config = dict(
    n_layer=11,
    d_model=160,
    n_experts=128,
    d_expert=128,
    activation='squared_relu',
    router_score='sigmoid',
    routed_scale=1.0,
    balance_loss=0.000395,
    vocab_size=2048,
    norm='rmsnorm',
    norm_eps=1e-06,
    tie_embeddings=True,
    optimizer='muon_variant',
    lr=0.0109,
    seq_len=512,
)
Below are experts of layer 3 (counted from 0) of a mixture-of-experts language model. Rows are named router (the router's row for the expert), up (a neuron's input weights, with its number) and show model dimensions 0-159. Each number is 500 + 40 x the weight over its row's rms, rounded and kept within 0 to 999. Numbers have three digits each.
After each expert's rows: a language model's description of what the expert responds to. This comes from a sample of Wikipedia text that the model never trained on.

# expert 55
router:499493459448389539500481520494492512568544528570466507527434440521483436462446434511452527573507590507555446485488515517543517524481533435569515461490419493549513478443537526524472481427495516496449543551507578467531540504526489498486482526464488497502473522524468525451537448425512512475474466447538525503524554527471550520430510538521468463577501503550528527524471507448461505551572560542486517482513514524428403514506476518475535435449537538554465449501514437468429465481443521
up0:439461538532535516469493483531527530509510488488517513557557462475446546389517445464488431476530462464465443453535547499494435470538550481490463572481468511508508536512414460537568512552563525518456504568511533509496472479511501471535517505524510507477487460473464576563542477468512534580425537513502489508528528519448466500431497436473526498407519487423572549462494564526501505505457501475542566494552522493531511580431390452469507539425473552522516462528533507471485481436479517
up1:464467549491466498542482558523499514453515533474488500540484571570509528487548427516527533537463507588553548551491571452487515490542497528500481517492534581460443561494530469488567493546459541469497564523548401520491506509574522470455520491510455432486493453531433513490534478450537574561577526564478529480473452467504467474518528555469502439509467541463530430549495455487449485442470467481566523446552469540443545554499492537420503472477529491536589538453453445501541488504481504
up2:553472589468540463485475463504521465494528528461568409501449554526468465522546486498480489442469436531519560489527599512521501489535482535527481542496499492512485482498499516524497492543443422483466461496481506449485568477425440469419451523581505550456575477485527454561520562494525402484512534517529482476529501497528504560512515499529517481472462510603507518531424440446485608532531521466488511489509432465487526486486535514526503544485456472470594448536562451559493549545481482
up3:536537496561535457521535427437524561475460507461530476515486491522479494536563443549524468468496469520572432539463521540543490520456488523456443514474417547524539539429468549482569488472548441508546519481521495478440430434529458462464493523469545526529591570437464520501522505501460456526543442486442572549456452565558559560465477572465489511528512548441517461488495515455562439512497488527448447494552437490501530482524456511483513515432578511486501504458538559497517496540499475
up4:480506507523507497489514449500463504425529557503495513526547486436450472486494467532503551542573467483509441508417483577533437464436520464431494429485502526487540431537444509527477543558562518514555562531523487576520553469469469461461527527498542455471514439502485464445469464459563457498546473536453532561479499476557503599549522472483480473499532506456493511549441528481366441557468465472489480473583543498478447490465499546470458510528513520429480533496457558494497481489494421
up5:557478553484467455469513512441534517536518479550444493553489566564496479463489495562525481579490458521451424445510520531449576490522562480516540491521531465554513514595510554498505516497501511504451532582470481538456534552490521482559445486471552465441502532543497507452505480515564497587463468495465490467552498506483471481547524505450537458497487431492572387453526570478536491552549435488430423499548476512545510529480478421509467463478492507445518528460498555449501570465551476
It responds to: Hyphens and spaces. Hyphens in compounds and names (step-by-step, Jean-Louis) and bare space tokens between words, often in foreign titles or coordinates.

# expert 29
router:500534452484439514535552532489472462558505527516444511538466474476476450486469446461474483521434602491488464517504499471533551526433451438562473469514482486542545441487485490516468442459453493504441568533486594438479503431526516477494540466453493520473467581541489489470529518463557499460439469485538524468534554447491561547425498541553495471550550461564434517560491470492532510553554566566508532487437472545438445497494499476459546457453512515531416441515490497491433460451486514
up0:448533492469462502427512435502502458464451518425464498471505550486473545489513418458522519540506500486508487475441545489509451419555612468456525515506473501556508483470456409521515511524525522532545501574547533535433462459417503438438538485484496495479438498484463571489515501506500442556467549510473501491508482527437507470539480525486574528458499421472455485446462451567529441530533487444526486575572563491502524502469471443433420462512502549514534503517499577484461509514542446
up1:517475543525547514517541533562515491552522439493460560519537589593442439551528542523475561562542444522519504541506467481567415529529515527497442502434501487569453526595539473521588541511404515536494514490583461489457468466529486413514483472511509505559442439505459539518465456453524571509473500506518534470491416555494563515540480570515455538522454435501527489486502558526462500463516481528519479494524436489498528494548522470508489473508512442546509516480530560544542541486526491
up2:565491528524478518474456509466480466481465510458535519421498560556453570513515496455528487414510526481476513553452483569505511454499507457505497447533531528555549510483439510493513547555429420466417478528504523526502494443369506477490513488501554490458612527541470519529507510500529494508491543500539508517510494509584545533474450434531490472495462496503531409450477460481525517525488470493477545475474437523553510423512461454430511510425408540408548519520536489513524425517464506
up3:468408508534540450479473429502470449521497442496500472523475556509513492521498440489462412477444509590506455519462541516535520527474506507472500502477545471581532477523439504471560565542514449537523484454605516404466445427469514497516440527535533469515477523504531510533485473554524502501543441488486486564463528502491491547449528525475498447510529555456503481525445464544532439485491459443513462452415400458498439496510553592455536586474503507492519477529495514558508521548557457
up4:452488498491503468450563451507477441482502554426523469518505434479506485475534491506571581535497491484546404515449511499520477539492527531472441516525552478477495390445436503467455548609567471506516495466495451557549517503465489512502535487408544489512506448471442544479528454476456479443440458460483542542561468486533489494509537456459546462526542511546564536522488589510441456569498417552471532549519509513456500546449464532488501504530468490492506483534462583491517556451481538
up5:574543513569526478502522467445491467429548460515553444473515482532493501465550574471563517498477534485518489550444482581405520518490543489482466609470552508485520555554517521433503499507501474463491473543501469570514482439505507483572414566528485512470474494504502497473485521474546472573516464472511494540580503494612540513484493502484532467514505582494530446495492509517541464538499400528542500533503402532491487550533492518529548433457453540472460511529444508476563488452432533
It responds to: Plural s, commas. Plural s ending nouns before a verb or clause, as in outlets, frets, homes, plus commas and short words like of, and, U.

# expert 47
router:540466482553492524516499526550457470546524524526426586436537522482568525529514483476523438502458483511571518493514512521438436539527474516458449529550522487486507525554573521539458501532488513486493517497512399492539483480524454498564560514476481493483550461457576456557534555559436489485564518501484457500493535502486448517532519487561551523482394437481529513442530520525486507518552561557399464532567544461470478531364456516486518487475526505530518511476479474485592519522462465
up0:556515523518460549493440499537464535495464477479519529529523560566496524460510461526555524458538456497457471477450513565555503546509545496470456502431507487460569499442454466521522485485537550404450513562512507579483514446446495427493535481553536457491523473556436528560477486529477551522460509466490491497553523509415450485477543446489550467516515501489553497483534524519470570575519503444543552472574616426550524556446451521492455490540473524552499518531529549429549493444492489
up1:430437540477536560525507536513521450480483518467472497454546555512491421496523506549467490461459497499497486533442467492516461479551502576472506494537571529493506530544507467483469546590437514559541561545483460474443454526493494466520464457450517468557521452501447459486553451509444563539507530534493538528468458498506520527523493537468565530520408500524482560552498542482446617475507501551468525485507489581424540554530418496516526516560565532539492506472473537536576509504605494
up2:560513475537531496418439479408501502433564479494515464461499539544514531502498523489536497446477487528442516522490468486469434497531474463486480404581543603487547522506539583527415552496527496520549511552485521480531520485497502402464476516501571509518569511502485513474431551587513468487489602514461478476470430440471537494533526506519502498516437485538549526471427420489478529518490520486492566495474527496481515490468480428515487494564516517523497482459551479574572513539466426
up3:536531495505447420447494521495486489550576501448491501510412466524460446549554513481438501483557480545512506557505549541513459543531534473453497502463532532505518552518567423449474562474435499508510544433553455539443474467569501422551537565571494501521544519458526503563431502530517513521543477492545548516515472515573557520475487451547503439483487488480536488445532482485486502452475519520516390556586462452414502513481479547470506524475511515494586489475540473524536443539472462
up4:532512553557485477478499505534482467496542545383482484541528466423465492458471551481523582528513432482548457448518527507512519559511443557472492441477515473428466513535470502505514528555463486464532503492473474481522589497607565546531493509457519475448534422461487498536511510478553575519490455511500539503440523501462468477526493509428556549469547497457523519478494532501351500509537493516504519517488525534467474510454541434481510450519460531427441537519435589539532482517457457
up5:510487485505444480505561500482440536459516485505506528442562428473557485513555514453490493465502507471441479463462562534445463507540480510509452553528536490514413520523643516512477479518500505588486537515572527554487618504459459501464493526504536527526555481495510549553463509498531506582556462456525532491620460470563524496503426435561547547459416455489521520511559496543493474511462420521497460492501443498502502551474530505542541481468496521453512516495522485525536562453483520
It responds to: st syllable, Cyrillic. The piece st inside words like Most, guests, wrestler, Cast, plus odd pieces like ating and se, and Cyrillic letters.

# expert 33
router:521410548470556478476440510581482468513524439490476413504483501472414507469448505509475505472442516552541523496509518528456544522506486516535575520512469524581484441424541485466486486544545486548496461486545471543473526472463494522423468514541450556514486522473522428482486450543529531438544548449543557448457422469485512555451531491456516545546515464447538474506459521573559458468433530489506468535522559535563510452556512532553504428484520551464514517535486583545519501468564482
up0:497528502469495523456472462514539457535406490516488537436479505542441488453514478399537499542535450523475439548460556582500469496568567525456485517558452525494552488435489496532521586570516565557523452586566579533471495482418515438450466498539469465513459502453481460557483447461579494522445515446442494483485474471450474507471550444501522477465528410463501561496517500478524500508462576488539526489489511501545510510540467424525481481470503485520487505512449561472495566482513467
up1:444521535505482568525476544467526467443514546468498477525509509523424455539546541462410455416519460514492511497524558536457406531515465591451520488529536515488553513501526447482477576493467493514520575470529485442454475481506498492500480471519491493569512472530478555503572429532540517568486494564519528478516405516408605524522590532448480544572498433507518547526450489473468518487496536502571420506530440484535515522516525469435485501535516474497517519544457540556495522510524522
up2:553433564503500455439447473476438510525515464459507453503474533520514547486540527565555484434509483492474542499483540539537513481508572541488524485477535632520510524510497571541487505473506450483484417493463493509463536504561489460489478507552516499466565591538575450556586557486488457491436532542542449505491479513523551564506493519527470443530526530447525485502407429469522547536483488482409510540487486557494464482456516493563449489507530402477523497512508543522519441491456431
up3:411484473505543489506483497505446495477588451473566523476558448475488505461505459477488479419474522520517444580514461462534489545491459501527481516439499496559560485480540575520514557485553510563482438512462479419433462472499542497488489507484476572534522517510545543507519458499504437501510466535481593529487421470517511576495483498542499492460428536497570459563506527493567419483497454529475438534541466380557496492453469496525509514443530477468594535555538521502541538520506473
up4:491461504489473517472495428567455479456505594437594456488483494432495528481503504496477575517543472463497477484501514547564489524437511480569456447514472462474464479514484474480489456481582505575532573450522482486555487463494514582412541499457563496435517429492468492473508521445474568507505459491529581507518548507496581499526530491513589518468545445525521532451541551504477475518468504492434534556420550471471443484412480512458520497584470504470548491526494507549549521526488468
up5:508487515528492465522542442453525478406503560605520485523493451453534485477552491541497492494437529566522527477476548532400536506472497468510505535469486495498462544525555522440494560523494485560464481514498503575482522456518438490529509526508588526500544432517427440463493452463516506507524491532485577442484507503486500402441560443526511486520430509471550495479589505623520512507504409495512517457498443456532535545527529529485524516426456502514516555498497478497518533463473596
It responds to: Letter W pieces. The letter W or w as a word piece or initial, such as like-w-ise, clock to-w-er, W-POP, Donald W.

# expert 24
router:479504419466466522507531551455461502536472518534419497530475487475420444468504461507475490516454549437502521476529509459524574472451472472549466453443477488518505457496544473516451400425483482465466555557486572437477523489561445471444559455474460490490501550549488473420498477520576519481480494448519507468542564487486537523464491496537476469566567472512430530546477496466553548540535544577481522446476455553442429484514523529510511525442539456521429478489524480479410458491449487
up0:445512573517484512510430492534504517460468476539515437489520527403519524463476482491473521498532537566515518536541520491534551469504577502455491572557487476524514498503481449432523573554573510539560529508528447567494547484459479432496496508574453491498493493460460525471503439502436519570523616494498484513428461526483411475482509415536509468477511442550481549521551529460519506543461527477489567571522475458486454561470452536466426528491520513527578497523556571474466469523513468
up1:511576535466516482495477460532513449465557488516522577499559466550519578545519506559535500512500445477545499580530469505469420506551447540467468479458504501550532467489415431549575574605469491504467492568539453455522491451529501495557477505495504478542518465506533530447547461462499545538506514548480533488532494495541563475499557482442522595558416480476512511534522531504468585448509476528598476553524392502500494498517521532504535522528508504525523571541487515470526516504509444
up2:506531605551436509458447427496493485411444447519508475421480618536448538508548483502533468499572530533530577568459531515521516470528528502488465490505474521554471487483511529442487522492539386501525441543491535462447547552414434501503538480507500556519514503484515501485464548475524465474519505569451533520508462592479505505526470457532553543448498527470523518454439436493454505485519526522492499516524494541490467426517485491563423509470435463449559474528512468523476515555461507
up3:480460576488526456504498492549508524573487511399516430530473468502491558473478490539499424458502431544483443542464530535569532515546502460499543519517524465532497538466478479423555484553540493497489515481508546516462464417508497460510464573495480474497507507473426528575421567548506513534549529399535567500438442530462519556468509495567514567530475478548456434488545489510531453509510462456497409519546421539499472432466495540485501494558551510449559479510537509473541539512488479
up4:533512507614519496506543412515535459469471544413528541560497558459517490468491553422534531528542494533535367444512510527598500513445512505494459467479525526493501493530560479519478524570518476503434532441442422573565545488512537535460539561449538516436504478459521485507467476483466524544429463565481548512522448467509413511531469550478509543526579538515500457515486527543456453516469475530462506511490555460506457542472434508479533517517465497465506454495473536527508477489448510
up5:520469498549508450524501510438474544456467430577508451509511446527519491504512500431554535550493496548465489514485548514431438481501570465500450544451481527513461492596534523472546536476489493566486492592508401618460521469521398550567482504540513477515575487521532444501502500497478488534513477483453531506494460503536477452567495547457534495471515495451501439501608556515492519437474434481481443521459457509497457501451471494465449488414508448477563499531502544486490543478478532
It responds to: Word after function words. The or a space token right after prepositions, articles and conjunctions, e.g. during the, by the, in the 1970s, the.

# expert 48
router:483532561547536485555470474428486439523519476560546512496558470535493517511523488549556509469517538502502488499484409487548522536534550480539533556483511532496483558493512515537573569532543523448516456514443493531480441461442459413480432511511455529544477483471493543457555504471489465515498557541532549532593509473572540489456506553506485581483438523565535541549492504495531427489505467479495585459439545486549514552504546398541536491464462485414456506506533480520478563565497537
up0:489497529522519473493416468472505469476483496520477489493579586490489513431497444552592491519549444523424481507525556506559550444468611503478431571494509527496523469475452459499538537534519509483520504474538492524422516472402467429456479540558546468454429514505499489516467543583479446520449508472470514520532501454492488428522514470460478465479484484489463475507484554491538525510459447534454548522516578435517453610458442474447477493440486473511491506551504509443488523461572492
up1:473537568495549491555505530479480473487546499499508472490485553595475516511502445550527444501564506503563529522495453450602481478500527481576511502504474479501469572528541450577565505534446538501442488493552465517427583467513472485460482491530535511564476466486459525518475442526557538554486511501485528522448411508601574463539578459484535569531455473471568496469556502487514581440542524476500489544523488498518527546518526490517471516479520491536505474454410541528459571526571490
up2:532436583519542446442510489528530485456518515506550481521551473602451457594499490500580490447492503450548511507512435477509468559523529490582434535534560499457465467508533537554531523471493501444420386477480573489409508505454459463487511491548518508517598474549480529441549504481542482492485522544542487502599444507536489483501481538524477444480481451505521479489452490508492502534468471493444549448512433532481519462503463442491491462426508508460546488523524554538527444483540485
up3:522480511501480369572513453498455483516492519478507413517481472424420523493511507523504497438494536517514461546475450513462546560512473496443581530476553483527531500457470547505581478498527497513453482433567540481420434404532527440528458518507485502539474517478556485540439510498519468460546508523540555528419472492586600501500517532533444506450543549461502526495565545498522447472471498474462427454462440435469531464517522484530511475486444553478511543512522476499490554485482469
up4:522535523558563490545531503498398506493537486502555462532489472554441506498500485556529558515554524454500491455466480571486539540481478423520483466481572466426445463554534484484551545544513518497567519438503453548562573508499564534493491479423543545486468501487470461476547428458475477545462443495428541499456494525490498487541537534517499526520580438512481530472415565496442484479468495462496591512510563500562417470448491463467490486511481502464577528513456515461559512537441472
up5:506500458514452496548559498547456496486509475596519491472593521502462470462497504488529539442490447582511471458511548524485488446538538502540499573488532561513548537527500555545551540487471536584462467505533533561473482476536445514560429522520527500537532465484413431499476482503511559512520413438464523485537514467573489455541514494530512533496500548458487465511452522504521463548531440519446529531478485452526523499483423410511498470448510543423504499490438483483483533466506648
It responds to: Mid-word continuation pieces. Middle pieces of ordinary words split across tokens, such as adopts, outbursts, aforementioned, beginning, example, avoids.

# expert 16
router:510478484568484472494557436489481431466532516481478498525571515515603562497505546558562503522520515506629536556492521475557494503441534515503431489438550401457444536504454496429500430453470549544477519524510528520519529468525471511541466564529453492557502560539460498474486498480539482452542569516474520505474503479540474491543515447519555440449529480492576552489458494450531549467510532497492472448536501456540546544464431523508486456457460476476460504598457507558487439511519465
up0:425481511548512434480416499477459386504488427467468425514523519446432496414517496517555511501508521553496504588439513534504531452551524449487473504531468529539529533430444457517546489519610493474494494486486493509489515473510527438462467518512531465460494512523460471514525533530518514585477541500434526576502466474485443529468569435506523507399459481458457520440442500465518517512514521532504540500504472494517546567474473433444398522504471527492467493579476538489521454511546468
up1:553479600510550491500523494519461476450553486477472419516500491630550375480550544519482487505518502557582509549466546518494469510509522498522487506526513502534430529544469472560559490550488493498538512509569458473457499474542501544541374457503415498518524484490551533530505453499539618527480535522503552488443433509515535460511474572436499463557476496495550514502462534511486554452553502505552499496548469497510509444495515441512446486501484486525459524541472523540471543534554477
up2:546496539570553485452491529496474478476523441470564492562528533513554548510566526452447535506592465482522557472516552576549481505599521517487468492535515526512511513499507529517510523417534508525518519503449451485595502511504478471540508458589453538474586529524470536541487492503573507521531525504439484470511505503478490485529524615493531415496485487516523482530448467533449466447507557497572588562464552439498461462479523458551489503417509494433489504539475448519502490519478411
up3:469469538503476490431480520439441454483579496383554445546448512423472507494484566556488472445492495544577507570492580516506464489451482498421529515460504493497491557464442524522577508555590502502557509452466552466463449441540492454517515516530488458565510574461515438481434536498478543539560476491514579513460488518526499424520555529508492496553524505465494507543490533481536469524463471500474522436464477436493521533518484525536495459469482478451521513540473422487548508583511470
up4:466516485502464494484541380483490453515519486466512418565580478504504534466537537571538570532489481486552484511534490518551493502513488516515473433550424549429488527481561520554496514621591476480494602464488504505562543502533552465484589516475521522507562481480488534486496559509468475507464505462512546503507497463465456541521502464508482482378543535504517507491525532467464433509500507504528534556449573483482462495494492464489483528499482460478567499573452620505511536480501467
up5:495526519584506432468450471474449490470493480587514471511517466503504504440607537389521518523456500556492482480515584500468498536457522519515502554481448512468507515555500519488505481481528459517423476573554447573500548467508452501634524560454550516498464430549435505473508487489467428563486443498478565454536473442525515466557545534513505560477480447457482476477539464443498539506521457502533432490512439495516508564450443472518494501445486482479483486508469472528516561513487565
It responds to: Mid-word stem pieces. Inner pieces of Latin-derived words after prefixes like de, con, in, such as de-lic-ate, in-qui-ries, vol-um-e, mo-der-n.

# expert 22
router:531512476555520517482472525469505508494491548537558578442450570470487494508499523401590428462455521467545479519502490589556527536505460514512500463473549491523511489538535450471549457470522510449431491519476480423519454477525489542555500458509417614473470458541449548475490496468544417582538503472494504485491498489465506520455462497492506533551522507552573458515512473445540607555508520456549568479458492500449431537477577542574519524467481492495529467470490472511518548469468513
up0:509483547467483509436513491481527432437428474571500509514468552470466535450519532478521459479475494523450461560572487499508552475493608523473488570431530522558461452457484454489552511530435504471495536590506490493437450455430461483513489467582441473522556388449487515532514468516425546489534490530507512499486458553514509488477613499589533522409537457532519526500517511424528476498495477452518484548557560483488502522492480496473460500439482520470499536469513540508485507471515573
up1:499530524460544493508440532492513599451438525493536446508511454545493472483630539496494495487491467500489508555483524496508376486520483534527512486508535524508413558580517448556588532495475523471469525478526475509530490493467546482523474499519464523555511419488572540486592405490486539516386534532518502476515431465545522507540443501523528532522500446473542482430488487494498634454472486497498506521547453494496488475497550468511433483454533512503562524527524554477462510520501497
up2:558475514500522426431478500545465496466536474515548521415449487538484521564482510538602486481464438495474536453443511417509459461571533491494489554516517505482552479554507533531508552545573461476530482557457495565491510461460527480509514500516480557536496497527460530464530568554385409527488512521521501487480498477535524505405466502539467522471512542541576515497467480485511542510511455492460534523493411555425491465472539490512511491509438470531512508492513436475557582533469387
up3:520424507557532449470487495432493561473533585509520508500434533473511463536497446478543449528450488520527487529448468502585511471452483459495527535442521496459485569542558508416515562570506528559481517480458572451528520489516552515503525447528417545532479555421496607491474457527502533489491427471491522552478476517540589529452526523508447470528487515480515499477487470473548450486476429482505386536478461486525492514573506478473469490416479497499563487469496470597497518504519496
up4:514468476493484494466520453508500494511553552448467511622450408452452511487511515468532579481515471541538543465483509473604513458473519498546482469498502519428512488558500495498532553477548501417539524479452421504510501517498477489556495539450569494570550463539513572476507477471515529487504463479455612534553457527495511532554492580559601479484529555476487440495458520552445530480541475513516553507571473510510492490503430449514536530552474462440487498492463550572500519466468451
up5:492528502483454443501508486497483513504475508522471489498528438532494461513551537434452493569423490540472455503417508492492462529506484491520452554432402505463490598570518596419504519443536506559513459542530487556519502520525450499574522555464485530540525451537536485487423412507481524559557483511449514499454461481585498523515548513489550537445488454500563479480482530498481577514545494504475404558493428478477522479466539490488563553458527497420526432464514491500475543535507497
It responds to: Geographic names, directions. Place-name and direction words or their pieces: North, South, City, County, United, island, region, and starts of states like Ar(izona), Ho(uston).

# expert 8
router:515550469469484579547524549484473462494518540452473561445412467443492510448562493460458461556504542524520463481494478489479522525470513469527470477466470506564512475446552519487478492442499540437472472510497525492458513521587459504480497526459418552530463450524492434447521549448541483512460494534558494457489567465480503489453459451481464462526599475519456544497539453424555554572502521508514523505450472521484439487487499514477556460453511467525417505502585632490453455493538450
up0:457599539402553538478502446505517495471470429499520467451480544494496511486495429518536477571495509536520463539539559506491432526555483518503494593464571475586465509433443505490503471542483512490521504496531532524542404505418547442480466494599487457550472481520453502525488591511537484549519518513547427475503486529446479492461501432501482547496454463526502487462523491469474471529531500470562506505545570533473453549422532491493400502529439515489517555515482569509533520505551496
up1:486561559443472521523506502567505483438506461475508566563513496539437464472606451557497475501421511506474466560489584497545418452531483524452478542516516461466542594492506457565552535564444513510398547457512454508473503509506543466494458473515491457490483491517455465523550491511449570559461517546510487477508478547530478511563504512492561539526484467538486560477488540458473530416553453472540479544588427535446529519463516545517482477510520472471516484508430579509482510548503507
up2:558418541421482505484497499491445445494533510473523557438524552551449491503458558504558459533467579514477503591473565523503516496503535520448536498529534487498466503501394490531470517511524505423542525556565515469539510512502424528532432553561575518455522507497545533526483532506520428549441485549551565567440492492549535482494520461489485428479495575488561472478492444459508567564536495417471541527492445524452542489466533499497437461471479468476503511484505487483528572451494468
up3:483550470457498483541508469469489504484520431477558535523453404534517544460525541564460493514538406510502463487527485468548540564479458534407495495490501428499504528491432493517552516451511488493526492501549514459478489459548478439547555531586510486551489446511495486539471548482467463547535561536490486577433510469490519500547484524500470486500566623467488428533549542511515512457487536523513434515534463382473572449481564536457478487504534542510549523575490528525511466506575480
up4:498515553469521470508540476506462485505491510448478433574488559471409505478577514518497478513592444538477458498520420641477482440406576455508521489433514504490541486488457547516522462553519509430561482456504447527523542475529511530461523554487508467490512494494539515438538515459475496539496459559481506496540505488525469514499500466455525495520561494522512474477501498508462506538461487427559535547429541571439454496426501407480517491522524506490555534522534585542474482436497421
up5:511538483515548473537573534453514521503468488511504536490513448547504457488567553498483522525444449524538491506474504528528499470537602494498535514449501523541540512544507584482492421518480481542410539524538494603508517473502462473590485494486517521528487429586506488547405492375546480573588456502494481500496525494576507498521492467475430513476466462516543475477551538467520457547548430511542455504506442493446469451539456465485496511455494525504519499454445524527502599524562508
It responds to: List and table starts. Line-initial dash and pipe marking list items or table rows in infoboxes, election results and sports tables, e.g. "- Location", "| Lt. Governor".

# expert 41
router:548428497513495491479474486581546542469516531489503510539547472522540512546523504565472514456554506511504489499539483528436475550485592502508509495520631602524516482485528556504525511516379494529472422440473530440577506514507526584466508509479588492489480489478549518466476588581492490499401525481558477476415508454541519507516519536477507447507482458483451481433495533500484507536483496414470464516475535505479445505510447481516514562526541557493524532476503556530533515427527511
up0:491531475534519464425440527475472427510491475479502515583499451533454493459517496532565474459480493499476454528449460521545505454531536479473489550504532550523519483406478495499531486548474460509477495481506498468537507484499436467511491490519486503517535456441507552542448545518419484606500491528494560483466501455444579384495565454511505392473486440533480480409476559496482507558481508511518524557557489429496513551409443434489471499529565498534504561527513586542470481455501527
up1:546475515496549474461518450532438494416446529443502573569545469632520422475535489532480498439592492475518503558517514466477458504530512577478478465521543587609508438484512505558510493507492485522491547520511476486497479523512541510521542471491488500518515442517471518504549420513482504504508532553524474449450399518481529488547552519474486497551469482466440522440522458503468547453469451530538469545561418546489504508515500489481522499543520511515586507535568562570523496441515463
up2:503371531458541571452500498466572518475573492464535490495594557601516517543508504499471521504518543507491502432497473479571485528551556526484489552458539517484521416517489531509596554468489433499553452465491486484502460502471484525473522474487532463491493554489499466489553567595519485510464455471507479473494530465557518522465520516442466476431478549512582431449425445437459554493428520502509482483419449512457484523493483440505493523505511551487520481512490528573568485512514474
up3:509470454484486531511535470481536497489532464471489515589474501512502449462521460460460430466474476496477367555501511470436475537482464501460484496516461497514481520446436551464474482443563499554546457474465488416486481482487529520473542436507492512527547459482505469571440511611487465516565533480468591576460460515493586505490512506536490507496539496476458490519523536470565500440522450475435460516475480413549465486445516513531498496488509535440628434531460500481559540459503535
up4:464509508510581439459595452486510539480504481445560563513559448437466513456424546490479575524488448539469469567506465522519482557459502455584486463524496517483489479529492585472551543541554496490582503515446475532576515506492456530465531504495465525504470486482544545454455504510546495560450503541495564518518494471489524572523512518415520446488543463559548451478474550459383455558472452541496508573498473490488518482506490466467499578509441501502511482530486557514503585497516454
up5:513491508520499466492504532458491493450504499620502460437529454561537525518453511486482529533425491502514458463502491490467556500550556519484457566462475506527497579519540579533456524523469493547431502499464470563416488539586437462496497511486512543513482449538518411508519473463537515519546447474480488446504537494568496518575423472512445551484468465500480440546542504501456457498493390445540452506535386464534500518455514493531530496430495493468453494436486497556559546484447506
It responds to: all, ell, infobox dashes. Word pieces all, ell, est, ow in shall, fallen, Kirkwall, and line-initial dashes starting fields in infoboxes such as Country, Parish, Box office.

# expert 28
router:435495461508484464472444462448510489444479480592505547497426454558551515554441471500550502541502476506487522487505474539484465422521478522446572532529529489507458515512495563529487566452437431494450542515490477441480505580536514490458485492468503532560411554523478477410543562476438507491526451549452474529500484492448525539520506479557486578513501521518498453603467429493484495573549518531461537452483482479561461480475562582538520510520519416488490470516518524528512555464455453
up1:489527498508525488459470489584504564422525511549466513465476527593523479500554521548489526544539403529547512549550510519464438424480520558452464488451503540569434542524444512514509512547487468505487550530498463467425515512511460499458533492522488529551503468509527529507540475479533576543461502546544483413502458498516557500553488498467476563551508523552523495423511530450485538451589511526503452511559474530523576505554454481447505533555572519567504533546471564559486576497523443
up2:517455566516574448501399461503580436436472443473480517441469563534519526552528450491516444492531507523468579498510487444584461502526546461520475502581497558515516478477521544492517569487563461520479462522485454453488487470474569465418417429505559486462505515420470475541465561525541455467489488490478489509511515427538539598472513478509451521407450499525546468529457467475484491461484563591494460530495501515500471494499517522445525514497554470524482512516492481553515491530501437
up3:536485482515531438464520468536485525462415490474469441550445459568475445515505450528461457474490489526457478559414526492522542513521485501424586497508518392516447542515522504546570496510489457514477508519536448485448482450487470390497515483547509514515538483453553575490466539447398521544513434521477544497462467493500566454435506513492498491465507497401506553472495493534547474518502474482486472438460416526533479508516465527464495520470542476491550424549514612490536524543506483
up4:454511498583501495445550399528520501444460461472558471535501469491524464453458465590475437470527488485503465527465528569500502557485533482454489452547564461408440464543497529466507495609512512467501504545483475501467512548524456462511476436447543459514522491475546499464499496506504452532483518511475552549486500538503476570516483537455517519542567639465517510485407546492449471581493408544491490453528503490552472494495520536511502513468460507446550486496497566520485578449482473
up5:545504546457529391467539522451466511449480412550495520506562463524455432467539562473499466506447518489440475422410478547473525492520497530529512510449450482450463530488550553469543541494506515520460561601563466542470468546525432556575460458490536506470491464492434539436440469488527572550556437514553533471563523478536513463461461497484486522557500479471463436517518494534500502472512464543491480500499395503475536473487517465536446554484477537471477493543482552556519491535501484
up6:570481456499505503500566516481518511511540475460467505431532456576531452460498486468527421536506455554482508528433484494599519514500514482499518545524546498538460476481513534494482510513532442476493498541580462488545481518522497493486422453467493488594582509540526487507540509494495413509539560454486470443493490474457520428571445498499520480494527602460440449487485498522460475474551423467529460539477570531567592516570474474537533505554508498474499501399425484543577497460500522
It responds to: "of" after quantifiers. The word of after Some or One (Some of the funds), plus it, per, among, and scattered word-final pieces.

# expert 6
router:473496426451467515528527551468440519539479527553426504504466489465432438463521464506470502538456559463486522470543498453529562460444478459545446469445478480513494449487528498524461405411498492442478540542475546446471523494549444485445560446492466491502515548548483467430496495511587505478462495449505499474539566479467545529459468495541483483575561472523444540530453491454551545546519534585475507467471439559446438473518520503504512517432554477502422459512499476472409477491459493
up0:448586503462529533485402504424548518507435422483451488473466467441506477390498496517559441519535479502525506563503530509532420425595518513473480538482526463484523503502457450484541481457561450510525386521482540507471412410481409474498433466556503476539511473510497488552496520465448501581506524478496556502494499553456503519424497461556522469450488472485476549479461504512462548557531483492494461538489490537446504504495428468499451546503487505490537490533501502477486506564501543
up1:439497559528491501512544483569541500476467505494449550527542503516495529499568470580473451440501476533429516535522431468520432454527466580520473506455558531480461501489460489566522477499504511529461500507540437495507471493468450479590474423537446479469472498505477553492557477492490536540535561523514490438464422532474528463559462429509515482539460477572446471486541585490543449470564538445591537526549475531481542472478405441522505483566564495480550487571447506531473496516509497
up2:505453519519524412426489472491531542529447567447551520487490610553492520522546521534562485460526557437436469509461505544536448489569531516470505520473528582462528534492471518503584505485554448529495424551524500482510530471491456440496458498527488484513545468494499538464443544535568433462413524477450483482489454486530489527439491496486519432480500532535520505426456503441501517493486439475463496503408492508485557448533490528505503527464445471482576497545540404541510520579446466
up3:443479513468503422545523503444447466504449477529560411519463509486492561485512511569481469542493444512520504542567502520497544567530491482426489494444555585507500468507520480487517502530511461487494453491530454493470397443504500458605479490568474511555467523475511542518544503528496492540568423496502534519522420482530484524473479564542501459502449595451398499527490502494577471521444442524530453490465454491540531518476449558478554524473459480460578507553514428498526549515526494
up4:465472563496505458545550373492378561445546449459509505517494486429468487472502526509486532473560436517429453537530500460509474452499480531492446418491514552490505413469492545415527510565588486510535485414531477502529491506553483493498557524454577441485514440505525481444447478475481596481534485531502473522447480485499499560517483505474523506520587471474476514519533549460456514489484494499496456581455550470508502453471422485434527486515529489484500476499479546557464486474508512
up5:559516532501495474576554539480480538503449428523530434467534477563536483488556555487539492542450493480490457527464483507465478529511527504448392533475450481495487546573476469526489520490564483559452465577474445527555526449559388491520489524564500501524474441475512487451517511432483526505509380497427541522484491465580485530476516484493503533479530467519435530528495453508507509547558411504481453503460497502465445532487487453493462433445509514455555503519448560535449581512497464
It responds to: Clause-joining commas. Commas and spaces after a noun, before and, which, but or who, e.g. strike, which; President, but; hospital, William.